{
  "d_shared_expert": 128,
  "init_std_router": 0.00667,
  "head_dim": 64,
  "beta1": 0.9,
  "batch_tokens": 131072,
  "train_tokens": 549900000,
  "dataset": "wikipedia_en"
}
Below are experts of layer 3 (counted from 0) of a mixture-of-experts language model. Rows are named router (the router's row for the expert), down (a neuron's output weights, with its number) and show model dimensions 0-159. Each number is 128 + 32 x the weight over its row's rms, rounded and kept within 0 to 255. Numbers have three digits each.
Before each expert's rows: a language model's description of what the expert responds to. This comes from a sample of Wikipedia text that the model never trained on.

# expert 6
Connectives and LaTeX backslashes. Function words like of, and, or, on in lists and names, word-final name pieces (Ontario, Brooklyn), and LaTeX backslash commands.
router:103151171151113105103165121126138101169113156119134091094092123096092171111109092121162147128164076071182152157147096161092138117110086135155109110142149179145103104119130144085182163183113130118180147110117098138161177138146075160138086155151102111106181082165104123151116153150154096072088124083156183086102119117095153131204068060096105183159162163075174144108070168143191083115106120171093116119151102163115128152092184167164137159084096093138122089171093151123102106141169139
down1:142138111061136133173062157122144174119050099213148126147143108131130115110117101060157102143189133138099128066096104161121090168108141126128170140126124109119136134113116119108172115112134144087147129092150193110092066086091188132155160102174131158144119151118127102146171160075060089134150080124130101071142147112056083143144077153093158087163134153189130153081151095090091166130126148156133115098143155121151081182069121174154127143108144133084129152104207163155152122150125132
down2:115128134089178112139090162095079133132106109117118100127138139186132176156071119151205175106137113083194132120111132112165110122112150122087083215123080145125125139135088129142135171089208131164143113111091163168159139113080060178131113138182140162129131098101141151120181085170137090120133061185112135130064166149101174140093198181162145123134137164146086120098078094112169148110104167112138109141116116136112097083117092081121106139113169115132168123115096189067127147162113165
down3:136115136107151120132083099113207139105127168068150124097113114210082141105164074169122078116095162121124137095154123106140130167087170131104118199166192112122147105130109143080136179130120144104116103122151110069139076082101107139116118151144109089153112113152143183141125170132107133147097124135122089150228169175201100040141150140137115147072168095150098072121158124141156098172167108117128119104108150101156117177180099072121155119131071124093196114104137165157104154110125112
down4:115141096102121104154125136157143109155079135195144149120123132108140130087091081081230171161128076120109185106094159157177159121126096128164114144119146157139166122161118106111188161118149100207159136116130110161139135200097058187107127138120125125079147094043124105098093070170162103148114112178068143108068137107093150193055146113085172144094123143113127159180058088171132124150144130130105111127127178168178130143138105113095120105147151133097107117137080140143137115126119129
down5:136127120193150064208141101108184121128164121044153188097194148124154131168134095150126094132151106122149139109114152096116109116050113121103107139124161174076114132069080164129096178154112130135184144059105135139124123100059142116077109105135104120152111082108148082167138136188129186154100199129156104160124084193141159126166096115139117097124130140207132178158120087133162118089120133108129118124134142155138162159155096159137118150100127092093195132082112120110153167119077110
down6:111133133114088134168170144139184137134134105161139089165165171176188137098153153163113135110108099127088120146090114100145117169117106145080125130091155113133151159186168101131144101123148162133100123179146176036072081138081172103120102113108152209116084101106132139127133129118171103201153138144149140105121158087146080146140102122154148071138144124183139100078119113172055090103152178140113113199081083086085103180116086165099144118096127164152125157093177058108140130161127095
down7:053115131095086162151134186131101151151092124170101093159144135150101131120098142109114137139170131116142125030109098119099102159114122115138125123135106114145107123173132143105188142134143093131133127141197137143158114203051123178174121069141123206141109143069137129091161094038087157192102163106129090070120105155096130114070116159173114062127153156131137158121138118087152119107147150150141099121127083125166149180025114121095103142151112134126113113146158164124143149186083129
down8:139157068145126111125164124146128151057160148150157165123072139156112139098137126164140147110085152175114119175143138094134137110102106104125127209193032127131176130124110122100128197089057023161189093092155122153165208160143120142138089117127136102139132119070069109140148178140193137105131187151116154161163103088155144140106143114158112134098139095106071182121108141133176096092119104175109105106144134158129124082123125157108065140126132086130115115111128133104118089076138109
down9:121096152113173112143085106126169161092164188042147182131113121136097074109114085138137124156130151142192122154169120161130138106153152130061134131124130146141128174115107123081155175143125059132126108175130117172117136113139104166118128181171075081163128077158113123159162118112105184073084145134120139152113115120132105068104071127129134173083123168152101097135176230133197082138129065115122082164196126182162097104139096059143166129126122122107115119148139067113115137134135153
down10:109150128105166123128112158160120131149062128136095154119154102113118098122101093108195124172138123107118163079123112141133141075133124103172137171138137144132090105149135148142182122073113115210086095178107119139091157098042130138131107176097127186117143109090113187076242163174149129089111119156128117091079139128105193129100117178201101094131154154157161093164099160167138117097115127117140112111118148131149113112046112138093178133119144096103156081189071159140113143148161172
down11:079118143155155111144137147134183099139163111076135225084100113150093127075102161127183118163133163151086115150142141152100135081105124134140143174093106093078121125089127164136127194106113099139155126112145067163116087148138077175105143084127087137073184103086152103185108040148167178110125128136077199162105140113132140124131074099108104157149123131126152174155130104153143113152120072134135078049155183156130093087111186097103160165091165091143138121108096173108106140120136129
down12:097124097097107126118180133142170113136061139117106109052095122103114153141107095145213129165121158092114177134147128126120132115112073150113059175042095150092130124170148148107173167096140073204145109106093106146175160152144070204108121160099139187087177070094124165112172080152137130110106168144121130137117179108115130123081151123135144128139145180066142132138113119123140066120125158150142107153182092149160139125110112077124160138132131077148121059183116134159110110172158155
down13:070189087086103103112159134151099099091085137118152201117147143142089137118132137148207162089100115165175167110126127129164120107136102120047095173072030138145155134177170102154169118143138093146121090127128104129182143140143112186155125109119179148137076134041100116099106204203156140104113131159100123099108130119125120173095147139111164114097119127114111120108121123124209150092113157150109108104181169173094183104166129134129133095111162146170117122108157074137117112086137147

# expert 43
Prepositions, commas, heading ends. Commas, on, over, from, by, prefixes re-, em-, com-, and heading endings, often in music and film articles.
router:114143159148106121100171123128144101162104156111132091094078116107093167110113094127160144135142071074187154163146097163097146110100093136147122106114165182142104080123130151101195172174121145115188153104111104147169172142141079159141088165137104109100189094159108112144104151158159092077075112082178185092094126112100171122156085064087096182166158170069189147122097156130202080120123090178111115130143105177108128159098181143170136140117101098143125088171100146125094109145165144
down0:158074133110168131176085149131142107160119105114128132129066115124160141113194119096092117134178138095143145139116119119162099052093069163126127119111105108138124152114104144105151122158097040098178136075077129174133131068132098122065093126161117133119119121083193163122177152106110111065209095118105086120091142064134195083155158117129095120160093138144110142148128102116202099135194080133127147190133110119164119192149142143090140147178127096105143114126125160183165169105169128
down1:092109091136111129145155139133142126106123093095136109121109129105138116073174100096148126154081114133202128135120114115171090114086163154147140117123116125155125170154093105169116093161152145082131142100134165081121191133149133113097078168134110084150157128175079113143128133188080157117152131157055118092046107126137079094113081135130162152127105181086201129149161210092171091103192117167138055113189164170160142172103183184154197119146132136142085130095155104125110144140086125
down2:164108100101169083116182173168191129107074175150174140100054112063103133150122102155067145096111108157131129158081125166082121079146116136159120101129110159155147181164082115105101124192179110142191142087124089132177168147209110174146115160133086106167178116140105144127105089135114059129112119147092180113151118099135140163143123081074165126082145160142114142163107101098158136179184132171090134155179132180091119142148137188179112118109096133139096153136139131158109137119147160
down3:067135124142123078212124114179144117142100097117140088148151125157106144124097132168103153088147095104171103139159115188124125084145130112138108123092080161145119116115134125114108139163158103104168153153101136131196093169135146121121125146154092143117097049088117171170087157144150132202117084168119150107041093107114156140061166093098133105181142143086130149101111120115195133063131196151123137089171126171065164075117096092154154110125164135176094140114148208108092149160134163
down4:140105098166108092107117180113106155095135143150113202110130171123156232144159116129105137118188167155122108123086117144182133156119108138119123143162110136128138147148140096158167119150156076138137153188160117112120182096162144090072121127103152112133133159074136139185097152112174124094153098095118176135138095076167072071041134151141161130108027099162122088118134171084125102149140090120109200080108161099159139121117092105129116092148163132102187113086132127142120152056086107
down5:139097133074116173132118138112130182115103122090119014165092106135147044131075135167108113137119123151133138157088138121124099154125127125155078099203098151167122208078117099085106085151137138132163075139158179143140110153128141150126194147117112165193058122094143092130141138070128086129158098174121076103166128144136111145174069103127162161098100173101168122098115147201147141151138127111111135155129147117147127105159160081106179114110158122137144214137190123106118157135113146
down6:110120082130107103124084118149139127099104075125093146124109153076096159125148135160100167134178154126169094163178119197149114099153165193069159169115063123112142172189111119120091130126135090151132127160117158110091159136111136147135140168122136141119148115109093207110065096144162091105154108128096062106160071065179162096099143156063129138116087238145164109139173151104162115125122090184114112088158159145099138059090067153142112111125147116109132129115180181127138155125125114
down7:146129110100054150125107173138131102075156173103134158103170123122196152156153060112133126089142105142103130129103147040144083094103104177101182144078156131155147119127115096150167130143091037204102164186136129089100200101132090116104143153190112084124199126170099145136093138144098093131124110204118123179141178118184129082149135145132141134129122097167178088126188141094155150150112124118137162126189109158118102099123120150111135102140125174124106089069151105150155143124115115
down8:134077104127134122184068085122161150123158110153132110168162136122164141049162123111063133137109130127124088134161084109210109106113178125157103101148153127156112107127126136149024105139168161118109140170089134153084175099140107101155145115108173125092123144086138164132116129111116053134116127181144125136121148127119194122187142126156060138150123122074046127199144099143128152093137147119152150165147031039135134110105094122119156152158110155122177106163136123151090103153094143
down9:171128118130151159085167134096175138110117107104137103117136100152149161110180069117102126082075139150149115134120163098145109065093069125132156127063083117109118142157092137144140136166093088145098173105087136132096191139119142169118105088217146143098160155142138095155185077188119125074178147129116170093098119121141114099192093108099135046110118071180173187100156142097152129127141093128124131189194138174088113136102132093066137121152128148167136113144099176109135141118158192
down10:123134142135089146183095121105187112103153130147099152123140159136087137107206110091134131111147135087089130151174075089154126114122145152129145126074081095124096137107113106168125087127100057147077152161110132113141159097092097130117061168179079108133160124131110164148097059158181092184141105140117144113109099075158131035152158145144112065173136130081169099180124123083156194146087168124127156181101157159100148146020124143145088141161162161110121122139107119146136111149132169
down11:134096105076155104133163167165136067152114140079117149137108129085086146114082130132135139130142137095171136087096122156062103057133076166116086042116112174157128172146109122158122134230151052102168159148152147179164143138133162110116146146100142133130164086172121092125135108142141131116128101145103158074122081107139142189183132095092138122110144134106115170097120155144182132188162078163098159143144080210080146200103130081105131109101115143153106164129167172131113133134142163
down12:108092130158103094112090164151200160111101113091114113147135152107181159166169125083136106147198151133127145136158115070174115132124121132107180157169117168171143123104089106114152106142134062142093184156126120154110218106115126094091049127141096038093184120163117143180106129127146112083126218136104085074115090154159133074118163130113116141129121156103157123145117181103159138108103119141127071159127110100127064087088121113141147112165161169115120142056173149151087124154147124

# expert 49
Capital initials, word pieces. Single capital letters starting words or initials like A, R, S, and pieces like (f)ollow, (cl)ut(ches), (ar)ts.
router:105155153138101116114167102128151103158115164116127077106076120097096180107105095123163140120178079071195148159143093162095145119097075142153104114114162187138102085127133155090190160187101140114180144097103109142158169132151081173144073157136106103107194086167110115142111152156154097077096109074171181091112119124096157117174071075091097172162154161069174145120070158135172079119126106162101114111138112163105126168107170161157138138090096093143118088169097150122108104123177138
down1:127047119107127049061142097171141158134140158140133137066170161160144155139121052190152128045156111147097118100151132139161087143138098121092173139142148103156152115109104139113147130189091148123139095136116142088105130136113129165130171173137144150181126104151182063123146171170170104141098082126130077080135109127162140123079104160170149110115172082115073147103188135115129067105114112157131117140123166135097097205183057133136108113141114169112150085113145058131172149139105124
down2:130148112106174170102083138114100069189126121129128110129156127113112147101106086115079138140147108108128196136104137145200175179162123094096071090107132153162136216074137083096074156128119121166130101141095122043095112091097129134148111144133119150150141124155124161108089110189128079172150101185145136104113156137123113079081091105118140162136115170152161127180164079084106170148109195117114082099105115110107153111132143196184150101145134177122098137127182107208114119172146169
down3:144136126101119082123143126152152081150107103104173168141128130127083130161159095120122130115172132139122134138077132102040120097148103132174186145150108119133122079088115128176169146132018143188171147137105107153138154124118083104146109162143121098140143133134137155179114101115188200105121121118066160156094100120121159159149116136106187180190155057106116138133158150070102110098131109099112136186157120125129088090143117055099167138062068095167155111152151173103194100174151130
down4:143136129117077117118102088110173128095097118061167130062159149085190186115138122054131114099202132134128104090126135135081084128133157144109044127128108080093125103149175125167118107169063191147099182166089167144113058146144135076159182102162160120107180132145109156142123130135102215174093079117118176133126112148161126155118139140130149135123169129205147146128102092105118131103103114130122136150138127202115125158152100139136175106138134118186108166124143100082077101113096101
down5:158139134149132158132105138111079077146097115055074120104144139202098173139179149110128076191086143105141117147174122117080125118091095031138186127156091126130122124097133151131065125149039138123129129091155149131135143192146125135150096130122164097159132103144146101184092094119152109142154113113049160126093142093126123131175136142106125161154183139072098092147143078094142071124112123148129169119095097149160176165181195108136139158135098171157112139145164155117082145048116139
down6:147148094081196071129166104139136167081148129089127127204105120108144056133136132143114159128108107118051122160136163127159098186195142098125221119135083178138162159087080095150100076150159078194172157126162136140065156147125104102128141107136142081136155103128097096161133123083168117106189168154083171098127131132128119136148126113153132060098167082112083154133115214105178169080136157158108116151113157108098129126143192135112123111149135158134131121156165112130096111129105138
down7:090142172167095090077092081108178135119119104138173139145140149151133164114094059109140126055130116146077161128131147145135147160136162135104122154162180122136126113107111125149135145134136135101038146119086165076155092183086114102126138135146096093144112096094169168169140195162129230130121142116107130143109112106142106123101135147132116139097182111075106122115112108193160141133166086083140164117173163127146098079184121144115117130167094153161128144114058000143160127160111124
down8:140112126110138086078135170126064166071110148104149125149191148099127114195149101170101114119126114161161102111085159113164087118114135162105157154077097166129157160117098083099128113105097186171049135087125152111098116092136140136115141131067153130128119083143122105144204122151169130059156130127109047143158078160148128117068116152176170183099157173152079130139176144108141134147164154119091137178093153167125122180101082141172130076101141175113131176114185076150138162097099127
down9:096124133110117074127163099154079091165147062093138209049213096050125125104173148149156127094184146106100140090111136145133096094118110155109167101149097077143138082126110141184101118159087167146125154167124126193131120144163105136132143119125134149126150109204133179132153129127160180122089048090089116089109100116163176131094145106176098077147187138088058111101171180074152186141121150124129137134122135146084177120146120110137111128136094121154124108135164114165162118132132152
down10:105091121141125130118137164124167084141146085112128145118118127162127120151181192106075119123067130151191092071132146141152116151096134122118179166114102091123155130062156143093124146101152136107102109107102190126153127087064148132086132111121125105130127109076147153123094121115130128144122166142122145220143061185147105117175208144165124034145083124132106135121140070100111129154134199116138095109098093077131192145108146228180107129137138134105144133123066116130158203113111111
down11:132210142120120115125115157182171095162132155092137116108110134145101114125100061223120127111208129127145134140151153162125171141120098106134114069149136112130133112149094119108174162161119154145089101105077176094110086128174162160099153150144102151104140071137110194174150150141163162113096102157121106108119061057131180150030123096135167100123159107137186187094129167083127078114114138072113134117105135123098106170150104164156134108081163132162117112128144051128096136098106168
down12:114078146134123087120172110174123153129174118096117207095134159141054209161111170128096101088139146131090081117125151075157103121101141168155196157094091120112121121136126160151171092148090180124136132194116153164123103135150175092098133108076136102165154102128111185154105147134138142114112134116128072104102124099132132094095147140158079070089092122080016125175181122150143157119157127125143101156090118211089143061175140088146113157153139151132163114123143085157116131124117096
down13:143109131064156131138122100145111129083179139147120164109139190109097048166180104208109110101127113120155099112112145121092150157124039149095128154084093129139138119124089129153090140134128127133070176174144130179061108118137096159090126114180132049143093113174155131166140182164141175139145207134176121130131138159144143110103123155136134122130108094073129084093134120085216135157161099132118165196055138192148176159128092097157114136141124166105138146169138119086146144122126139